{
  "n_layer": 10,
  "d_model": 256,
  "n_experts": 8,
  "experts_per_token": 2,
  "d_expert": 128,
  "d_shared_expert": 0,
  "activation": "swiglu",
  "moe_layers": [1, 2, 3, 4, 5, 6, 7, 8, 9],
  "router_score": "sigmoid",
  "normalize_top_k": true,
  "routed_scale": 1.0,
  "balance_loss": 0.00457,
  "balance_bias": false,
  "init_std_router": 0.0103,
  "lr_router": 0.00131,
  "n_head": 4,
  "n_kv_head": 2,
  "head_dim": 64,
  "vocab_size": 32768,
  "norm": "rmsnorm",
  "norm_place": "pre",
  "norm_eps": 1e-06,
  "positions": "rope",
  "rope_base": 10000.0,
  "rope_fraction": 1.0,
  "qk_norm": false,
  "attn_scale": 0.125,
  "tie_embeddings": true,
  "parallel_block": false,
  "init": "normal",
  "init_std_qkv": 0.0435,
  "init_std_o": 0.00973,
  "init_std_up": 0.0435,
  "init_std_down": 0.00562,
  "optimizer": "adamw",
  "lr": 0.00124,
  "beta1": 0.9,
  "beta2": 0.98,
  "weight_decay": 0.14,
  "lr_head": 0.00591,
  "grad_clip": 2.0,
  "warmup_steps": 328,
  "schedule": "wsd",
  "decay_fraction": 0.307,
  "decay_shape": "sqrt",
  "final_lr_fraction": 0.05,
  "batch_tokens": 65536,
  "seq_len": 512,
  "doc_mask": true,
  "train_tokens": 423400000,
  "steps": 6461,
  "dataset": "wikipedia_en"
}
Below are experts of layer 6 (counted from 0) of a mixture-of-experts language model. Rows are named router (the router's row for the expert), gate (a neuron's input weights, with its number), up (a neuron's input weights, with its number), down (a neuron's output weights, with its number) and show model dimensions 64-127. Each number is 128 + 24 x the weight over its row's rms, rounded and kept within 0 to 255.
After each expert's rows: "gets" lists some tokens that make up at least twice as much of what it gets as of all text. This comes from a sample of Wikipedia text that the model never trained on. Tokens count by the router's weight.

# expert 2
router [114 164 133 169 112 151 129 118 122 169 133 131 152 153 131 127 102 115 106 126 141 117 174 138 106 143  89 137 126 107 145 123 108  98 121 106 147 112 148 104 135 131 129 135 120 124 124 150  92 107 159 121 166 131 106 104 145 123 129 129 139 103  98 142]
gate0 [156  99 108 119  67 143 108 129 148 125 132 133 138 149  88 109  96 144  95 131 111 133 138 117 123 121 142 133 112  98 133 126 116  74 139 126 114 141  58 105 130 178 146 103 126 140 153  91 142 146 140 123 147 137  73 115 130 151 132 106 118 103 124 118]
up0 [114 137 107 116 225 111 121 143 116  87 116 138 114 126 139 110 136 120 148 135 127  98 144 128 106 125 151 114 110 128 131  93 117 113  82 170 132 108 122 152 118 136 131 149 157 141  93 142 168  75 100 118 121 132 103 133 168 121 122 129 102 123 146 135]
down0 [ 60 141 142 114 136 148 122 114 128  97 128 116 133 136 188 132  99 119 136 120 165 108 117 157 118 132 105 160 141 129  95 138  70 133 126  60  92 116 169 171  81 143 152 137 157 125 100  99  94 125 154 146 147 120 101 146 116 129 128 117 126 161 111 108]
gate1 [170 116 129  87 125 138 176 129 137 158 129 118  77 115 117 104 163 145  64  75 106 143 150 128  99 124 142 133 130 121 131 168  83 120 127 108 126 105 120 131 125 130 121 120  92 124 118 133 177 129 120 109 154 142 147 141 110 134 174 147 116 146  70 148]
up1 [112 136 170 112 117  94 141 132 123 111 101 157 168 104 125 132 170 127 143 144  75 147 146 131 134 107 158 111 140 151 140 123 124 115 110 139 163 131 145 123 129  99 116 106  95 167 134 145 114 123  79 151  93 113 105 131 122 109  99 153 144 191 172  76]
down1 [115  98 121 118 120 151 159 100 140 150 132 113 110 116 139 141 110 103 125 118 133  85 118 143  89 149 147 100 144 151 103 122  96 135 161 115 122  95  88 128 123 140 112 119 133  81  96 125 154 119 130  95 180 174 166  97 131 144 135 128 118 116 148 102]
gets: ",", " and", ")", " was", "\"", "),"

# expert 5
router [158 119 141  68  92 136 120 119 129 144 124 118 118 120 129 131 144 114 152 138 148 134 187 163 119 150  93  98 168 130 133 167 113 115  58 108 109 116 124  82 121 134 145 142 124 113 112 129 125 106 157 143 162 106 136 113 119 158 159 127 139 134 106 157]
gate16 [128 136 184 144 135 100 121  98 135 159 117 135  95 100 125 143  88 131 152 131  91 133 140  98 148 134 155 106 124 106  72 114 115 122 127 138 108  91  81  88 126 148  96 134  94 150 136 136 158 116 150 141  98  97 122 137 152 125 161 201 172 133 136 135]
up16 [141 131 157 114  98 150 115  74 115 147 137 119 158 109 170 125 168 111 156 127 156 127 143 117 135 123 102 142 118 123 100 114 145  95  95  74 120 120 116 110 131 121  82 192  93 150 135 119 113 208 127 117 156 143 177 145 134 130 154 139 117 147 157 153]
down16 [ 84  98 126 152 125 160 153 109 115 135 104 129 116 152 154  92 108 131 153 106 172 133 112 119 130 123 114 137 144 141 138 108 143  92 131 131 140 119 130 151 116 102 132 129 109 140 176 174 123 114 133 142 122 127 105  96 147 127 105 149 124 167 120 124]
gate17 [128 164 150 143 133 135 106 115 104 176 141 120 168 116  70 129 121 125 127 158 176 122 138 130 105 143 127 112  83 101 151 130 158 124 115 149 102 157 136 129 132 132 151 115 146 115 111  90 103 123 138 121 111 145 135 115 126 139  82  85 120 130 136 113]
up17 [159 143 111 179 137 137 122 163 116 128 123 132 144  86 152  83 133 121 163  80 115  93 124 134 119 124 124 105 125 127 119 127 132 136 116 144 144 115 155 135 115 137 125 115 127 153 123  84 149 120 116 126 144 101 100 170 103 127 156 110 140 132 116 167]
down17 [134 114 165 147 120  88 123 139 137 149 144 112 163 131 103 147 119 131 181 144 133 161 109 120 124 106 114 109 112 116 131 172 145 110 125 173 128 113 124 124 158 102 106 128 131 137 155 156 130  88 176  89  66 150  89 113 142 125 115 109 114 147 106 156]
gets: " ", "1", "2", "0", "9", "3"

# expert 3
router [143 142 111 113 149 155 107 129 140 143 119 137 144 143 104 125 101 139 132 150 135 131 153 111 122 150  92 124 149  88 100 165 124 113  83 128  95 130 150 143 136 140 118 109 103  91 129 133 103 115 152 113 165 137 122 131 141 125 127 143 126 165 135 163]
gate0 [105 119 149  88 142 122 105 130 130 136 118 148 159 129 147 141  60 118 101 118 107 130 120 128 137 169 121  92 149  83 100 122 128 146 147 150 113 103 128 137 133 130 115 144 102 111 129 147 141 123 183  98 154 120 149 154 140 114 127 128 114 143 128 123]
up0 [162 190 131 120 147 113 122 119 140 105 122 100 120  83 138 116 134 164 152 120 127  95 112 155 115 114 112 150 100  93 137 147 117 122  95 141 137 157 137 172 139 114 127  99 148 136 118 110 122 147  92 137 112 145 134 102 118 134 126 123 135 101 118 134]
down0 [161 148 161 121 114 110  96 127 110 113 127 115 142 172 131 132 120 112 123 145 135 115 126 138 132  80  97 115 141 104 178 122 133 203 163  97 124 106 127 148 118 123 131 126 140 139 130 119 124  97 138 115 153  98 136 124 142 117 163 129 129  87 104 149]
gate1 [134 118 157 111 137 180 125  65 141 142 160 150 126 132 122 134 126 135 136 113 171 129 138  96 120  82 124 122 103 119 152 145  90 173 170 155 137 132 137 134 118 117 123 184 122 121 140 129  94 135  94 170 167 173 121  87 112 113 161 157 137 110 112 167]
up1 [160  95 140  92 144 165 134  91 153 138 124 102  72 137 165 124 134 131 109 115 126 112 113 126  99  71  86  76 154 135 114 120 129 124 138 121 110 108 136  97 140 142 123 140 132 100  94 140 114 169 145  88 141 154 144 129 140 115 168 124 111 130 143 153]
down1 [ 91  97  93 131  94 131 111 120 140  98 127 122 125 124 131 151 158 115 127 120  80 160 118 119 152  83 120 111 136 144 136 107 102  90 133 125 126 127 176 111 115 175 116 115 131 131 117 124 137 133 125 151 143 151 144 100 151  95 162  88 144  77 123 142]
gets: " |", ".", " to", " of", ".\n\n", " with"

# expert 7
router [143 111 148  90 120 143 121 141 132 169  87 128 141 131 131 120 104 114 147 154 178 120 148 138 150 117 108 158 139  53 130 181 144 126  92 131 135 128  84 162 102 142 132 122  88 108 147 175 135 119 126 155 153 125 137 103 149 193 133 126 117 147 103 163]
gate16 [119 109 168 148 168 136 157  97 159 131 150 112 174 153 125 121 116 101 168 155 162 110 121  87  93 125  94 130 133  84 131 155 133  91 139 110 129  93  94 145 193 142 113 173 115  92 143 130 127 134 116 163 164  87 116 137 103 111 127 116 131 177 145 103]
up16 [136 108  94 151 158 146 112 131 151 109 126 159  81 118  87 130 136 124 165 150 130 117 140 124 136 154 120  99 124 174  93 110 108 170 122 125 113 136 138 158 148 146 114 123 103 126 128 158 130 127 152 144 134 139 136 118 134 154 135 149 152 136 122 118]
down16 [ 78 142 128 130 161 102 119 144 170 102 130 137 114 155 124 120 139 148 131 128 124 126 145 106 140 120 114  89 120  51 118 141  95 100 121 118 146 125 131 141 140 127 139 128 155 113 150 111 157 117 141 108 157 125 111 146 122 135 139 125  96 138 116  59]
gate17 [125 127 146  84 112  80 100 105 140 113  95 136 163 154 129 102 125 100 166 100 158 122 127 108  89 113 140 123 136  94 144 149 130 142 114 116  99 113 127 128 124  99 154 172 115 143 165  80 102 144  94 141 112 117 141  95 113 165 132 112 122 133 120 145]
up17 [123 110 126 109  94 167 108 182 109 107 128 135 123 114 106 194 179 146 127  64  94 136 109  77 159 129  90 126  89 133 133 120 116 104 148 176 144  81 120 157 112 155 117 199  90 163 134 137 176  82 151  88 105 150 134 128 102 121 112 118 138 118 144  79]
down17 [193 151  98 151 127 166 137  80 129 123 138 151 124 119 131 140 101 160 101 179  94 153 138 109 154 101 144 127 149 124 126 132 152 153 144 104 122 135 140 171 183 116 122 150 111 125 125 109  98 148 121 178 119 149 125 136  99 119 144 143 137 153 171 136]
gets: "0", "3", "5", "7", "4", "8"

# expert 1
router [187 167 150  66 109 105 140 128 109 114 115 124 163 138 127 173  99 113 150 146 137 160 178  98 120 144 107 149 137 121 127 113 120 111  88 136  89 129  80 130 187 117 113 158  97 115 180 117 103 101 155 113 167 139 104 172 153 140 144 115 143 132  82  99]
gate0 [140 144 159 142 151 130 172 132  87 119 131 126 140 108 121 160 153 136 158 168 158 107 129 105 163 113 129 149  97 124 108 162 137 113 148 143 129  87  75 152 123 133  74 128  93 181 148 105  95 104  80 137 134 119 100 104 106 156 128 121 110 139 166 122]
up0 [103 157 142 184 175 118 160 158 141 120 163 144 124 150 128 149 119 187 131 156 107 186 138 106  81 127 124  97 146 122 122 106 158 110 133 145 152 113  84 144 136 153 176 148 155  90 135 111 130 146 141 139  63 124 138 112 116 128 145 140 134 184 150 118]
down0 [ 59 130 171 143 130 141 142  86 124 141 113 148  73 132 120 123 128 104 129 120 131 145 148 122 143 133 127 109 125 203 148 157 146 127  91 132 148 107 148 131 130 132 122 145 141 121 163 110 129 133  75 129 118 126 116 149 125 139 114 112 158 130 103 131]
gate1 [ 98 200 114  96 168 102 160 122 178 114 136 122 166 146 131 122  87 114 122 130 148 112  80 150  88 170 118 150 100 129 117 120 155 134 132 112 127 100  88 145 113  77 131 131  88 139  48 110 102 183 148 144 126 141 158 129 156 133 102  84 137 107 117 137]
up1 [197 109 117 107 168 150  86 135  88  65 124  82 149 138 168  82 134 167  98 108  86 146 115 134 151 101 161 136  84 129 136 142 111 107 124 128 125 166 131 137 121 157 157 151 152 157 172 133 115 113  96  79 157  93  88  86 109 129 152 138 122 144 168 175]
down1 [219 147  81 136 129 143 143 122 129 120 135 120 115 111 136 109 114 128 118 145 106 120 122 118 116 134 120 118 115  11 143  83 140 146 118 135 163 154 125 127  93 155  91 142 124 125 159 149 152 116 100  93 172 122 132  98  96 145 143 114 144  99 140 148]
gets: " the", " |", "\n", "-", "|", " |\n"

# expert 0
router [174 103 134  94  99 163 107  98 132  79 142  73 133 150 118 134 118 113 148 105 149 167 115 146 124 112 103 106 113  83 114 160 103 126  94 113  87 117 145 146 159 114  93 194 118 119 139 179 100 111 109 148 163 140  99 105 147 106 126 146 100 142 123 151]
gate0 [ 97  84  85 153 151 153 132 107 149 137 100  65 132 159 141 134 140 131 119 124 112 115 152 150 143 125 136 126 140 114  79 154 118 148 176 106  75 179 142 157  90 127 125 134 138  95 122 125 142 131 135 139 106 154 141 122 124 119 143 179 155  92 140 134]
up0 [127 143 105 128 124 133 123 129 136 136 167 131 112 103 108 110 125 130 104 136 136 108 172 145 113 122 170 103 138 149 147 139 142 139 106 147 144  87 127 146 153 111 161 106 142 129 115 114 153 152  81 137 140 139 150  98 146 130 112 130  84 140 104 134]
down0 [206 153 145 109 132 124 141 137 122 105 122 145 132 111 156 146 124 121 128 154 117 153 160 104 138 143 134  80 180  79 130 148 138 113 102 116 129 132 143 106  97  85 162 108 125 151 130 107 126 113 155 124 139 139 184 149 113 133 126 131 126 141 131 116]
gate1 [155 134 128 142 149 149 172 121 138 124 146 104 138 134 154 122 111 107 131 142 101 112 153 171 101 112 129 158 126 145 117  97 114  83 170 139  82 155 162 141 137 137  96 153 114  91 146 145 109 146 128 130 166 115 162 136 150  85 138 154 122  98 161 178]
up1 [130 136 139 143 161 131 141 140 148 138 155 104 116  96 136 140 105 170 173 149  99 121 139 151 122 127 121 109 118 116 109 123 192 134 114 106 130 159 133 114 122 103  97 122 126 106 165 130 111  97 123  99 136 132 129 123  89 126 131  72 124 152 140 109]
down1 [123 139 118 164 125 128 129 172 139 110 111 158 133 125 118 145 127 135 132 105 116 159 142 122  77 133 119 152  69 158 116  81  92 117 106 108 157 114 137 152 166  96 118 133 116 143 147 123 106 162 145 162 116 122 125 113 135 113 151 117 115 139 120 127]
gets: " in", " of", " the", " on", " for", "'s"